From a checkpoint of a small mixture-of-experts model trained on Wikipedia: 208 ReGLU neurons an expert.
Below are experts of layer 4 (counted from 0) of a mixture-of-experts language model. Rows are named router (the router's row for the expert), gate (a neuron's input weights, with its number), up (a neuron's input weights, with its number) and show model dimensions 256-319. Each number is 500 + 40 x the weight over its row's rms, rounded and kept within 0 to 999. Numbers have three digits each.
After each expert's rows: a language model's description of what the expert responds to. This comes from a sample of Wikipedia text that the model never trained on.

# expert 14
router:522641517462450507412516471396499459537489538559490509513561488492519540533518467508483458552529517541535460436551490539412553502491445488479487546488480488534469448501504520495478496453513522
gate0:462448536513545514548477488522481479482498474541530525477453523480519464473466488573579483515528518448479556472461529471518464415458478461548524460498466517459536437565514552509519526511417498
up0:494509490485425515531556435496491452454457501433473532468459555448555479442503450539514496478525540508506529529547548466445386506525448512501520521540490473404575434438502541499515519485466457
Commas, and, that, which, was and the following word starting a clause, e.g. which, as a; and it was; that plays.

# expert 10
router:505567460467443397462523509535485493521516509469560481539550435430522477490443509560533477440549435537500453446546469518511558474569519528601472531452540445494507485518519446480497416415515558
gate0:580461562527503483528492489505529497511456498458495519482455531563430518539493559480491429481478500536508470494489487527518525549481512553454472478487538481454537547477545550509440480557459506
up0:461512485466518447492521460558488480547463474546457496468563505486484434473563433520527461500496493436486560478444518475490484437521488502516462498553512479500530495491372539456465482473516551
Topic nouns following the or a possessive, often in media, politics and organizations, e.g. album, season, episode, office, general election.

# expert 6
router:584505433524505464472513520509540511488455530511480439523606461465596423468490606545514428480495471547553476475518507495475513540606421529491421436477460515522501497492482496551420520495544505
gate0:458496470486550473485485491618469514512536452535513477512495509524466451520524525477452643516490459486450487472536533494546537556503514523474489478505449505467560518518479519514372498517541541
up0:453488479467522440383483486540501508492518484462521449496440550485406498538473547477512495537522483473474483510484502520494447495544509462515506501552486505478498495415443530507490541554459548
Line breaks ending table rows and paragraphs, plus row-initial pipes, list dashes and opening parentheses in tables and lists.

# expert 15
router:457509501454495461483460474401476500521472510490486529457577547504485475491572489490469576532513492506588500467519486553451548461580457496522509493469473481470484405535497499481505441450540516
gate0:474510508432491488473604494522563476519564455546485523525509482504436469521496415557478450475484467541503530511512498430451494529487464444560475462522516535621481532524583461529490452457538513
up0:504440524423501462524457479558528446548507442576507567507444553536478580487461514522522488501503538487495477536606476472528467483530430487523485522449566493482481533443595479474483439522488468
Prepositions and commas joining phrases in prose, especially of, of the, in the, from, and commas after places and dates.

# expert 13
router:517520425495465459482519620548551475545536570487531445449487512399542486537517431462528498504486494436515483506514499488488527515497437559599453542507503528565524473554467523516501452507546592
gate0:480553497547527564536543523480482501534491538462508504437492574505575461502574470511554482466514475521469528465554533417553511449537540540479422529541535506461432432510528466509471437462466460
up0:493525555463483522545467531502502507487470516496468409453444520495588499551499477518531504490448623459511530523545495410452526486481517526501453535494568467519416520521558500502464433461451433
Middle and end pieces of long Latinate words, such as -ical, -ist, -ational, indiscr-imin-ately, suprem-ac-ist.

# expert 7
router:487540510436448466492573576459545456518527521537497415481473488527565511519501484569522473577528414497503414482531482571481614528483453487566496513465454507511447504543510468480521488445507585
gate0:469511544576508487523435507460525501478465499470483535523504509528424529488518472556524519471495490444511518583450488455510553526479520539463464426480547436479550445540407468478552461510484522
up0:561518504428532440465513441563424494515511481508548513493519495467514461558501517441515530430492507545433509481499564583540458501484516507475470538441516458475506513465474548425471578478523472
Verbs, auxiliaries and participle endings in prose predicates, such as was, is, has been, spent, att-ested, is a.

# expert 4
router:556540481472506475501498438469478535479507531494461502506496421449559481557491481533496497506516423519581473517520498566505473509535496505546465500508457489548473444524471576466419528457528492
gate0:449529526455491475500561498497470549464518460430566515573547508472481405488496497505475486589506426459479496541487476525472492540535417422512554501477444497520455512502450429507504522500455606
up0:494527535522529513492490404582512495513488510577501501440508457489569509514484490546535527473448442525555548480528461518548459527461513551490465517571537508554490514545499501450456532480527445
Tokens that close a sentence, field, heading or table cell, such as final periods, closing parentheses, pipes, and place names ending lines like Canada, U.S.

# expert 12
router:547515495529454461479541513470487541538462545570553496585602519458521454528481543525478535489550495576481472533533516545475505583515488520502403510465495481525497520534492530521525525450500484
gate0:496497493530482490469480542433506410454543488519501566528527485509440568518456452570511486595504444493541481523560479444484451526490493450459520521549542479568457570535525571520539500500512517
up0:497516513484530564488458530480476486448431481475508488504446501496506464478565464496489458432439517508451457400509499463460428473500499518378479479427457512541588476491422431509448525536522456
Byte pieces of Tamil, Japanese, Chinese, Thai scripts, LaTeX symbols like \ _{ }, IPA marks, and parenthesized country codes.

# expert 11
router:570587515464466485471456498487506499603535541504468549466562438500468480535454518431507499540539511511532490478526559572422507466509436544470488525419458479499473487500500507496453441519590534
gate0:508510478517487567500507569467514468514461490478512530495486428569540518519440557479550442423472507463500535510509583469524563474497508555555534524463491485452503465522514523550536462507400420
up0:582518562564591465526513475510491478510519576539531472466510492520464481443427509479490591525539447514521493513546488513507429484462578491570453434564507465471535554514511536467467500455561522
Pieces of personal names, mostly first names and surname fragments, such as William, James, Mlad-en-ov, Nicol-as.

# expert 0
router:478530491437459533508462588527533481529549533549462483426559578471520450514558525486511531450552534506475510558470514526454447484490490573464422515469544537568562466565454482490486386500509560
gate0:432443404445488502539449506464491529439557469467490481493496465542453521503579503491517478497527552481511460470497501536500450502489493496500490491459406488496572469459468490557460526576557468
up0:505447520578568507519541571503483481567503486574542485484529523546524453494456469576463396518474481522547506508536475526547522545490449497529505611510498454513459517544524505439483513514480509
Single letters and short fragments inside rare or foreign words and names, often after hyphens, e.g. Ceram-by-cidae, Wit-w-atersrand, now-de-funct.

# expert 8
router:457557451496507479482623564521547526496529606496470428559486534465468430469608482510555463493550503527526476548524518462507477545523478488516513494465494454477548514503562466418440491485521496
gate0:490551549472464552506461459504545511555480543459589561516506469508545524497508459495549561440431505421485530535500465487472500473562543520447485523505492472523484410480512511457525436528524507
up0:439518570488490519438529496493493444464502473460553448479469484557517424540514543521499476536516512516540466524532503413478559572424470517433512450480504524465463476492482499470497519561504487
Infobox and list field labels with their colons and separators, e.g. Born:, Coordinates:, Call sign, Mode:, plus coordinate ′E / ′ pieces.

# expert 3
router:494520444458445457368481574435526487511521503523548467502559440477542504516521545476482485471496471554459463442474515485496515433551444519569476472482481497492450490518484497411529434517487517
gate0:482510543533480545476529566384495532472445531489492465436519524403522461443571536519570454487527528512518541521514485399507526465504549507493493506472512508470433511466535507505470494498514526
up0:476520547525505445426492498593455590469515456482517544432489492467441505570523500466509468523455555488506458434487495519485472539459478532484541518422480446512516522474510482473496480484482482
Determiners and possessive pronouns in running prose and the word right after them, such as their, her, his, the screenplay, unique abilities.

# expert 1
router:508527522512413437449473492438438518519450490556500526492472485503495508502549467473436503568446453508509529505518540497549537514544468534512407494479519437530483453510496522516418484459558521
gate0:523494508455564526490577495447493492516512505540540485518492513526567537540509463591511547475336520499475519517488490466533485534458407536496478446499412410505526538546435486535476496472473514
up0:463501528450493522494521465487507434484450496501531490524511577510480582521477568499511466434446448502537453551519507457516497471505413451499490497495505511517523502521548469469474475458382510
Separators, minus signs and digits inside sports or statistics tables and semicolon lists, such as | −, ) |, W 4–2.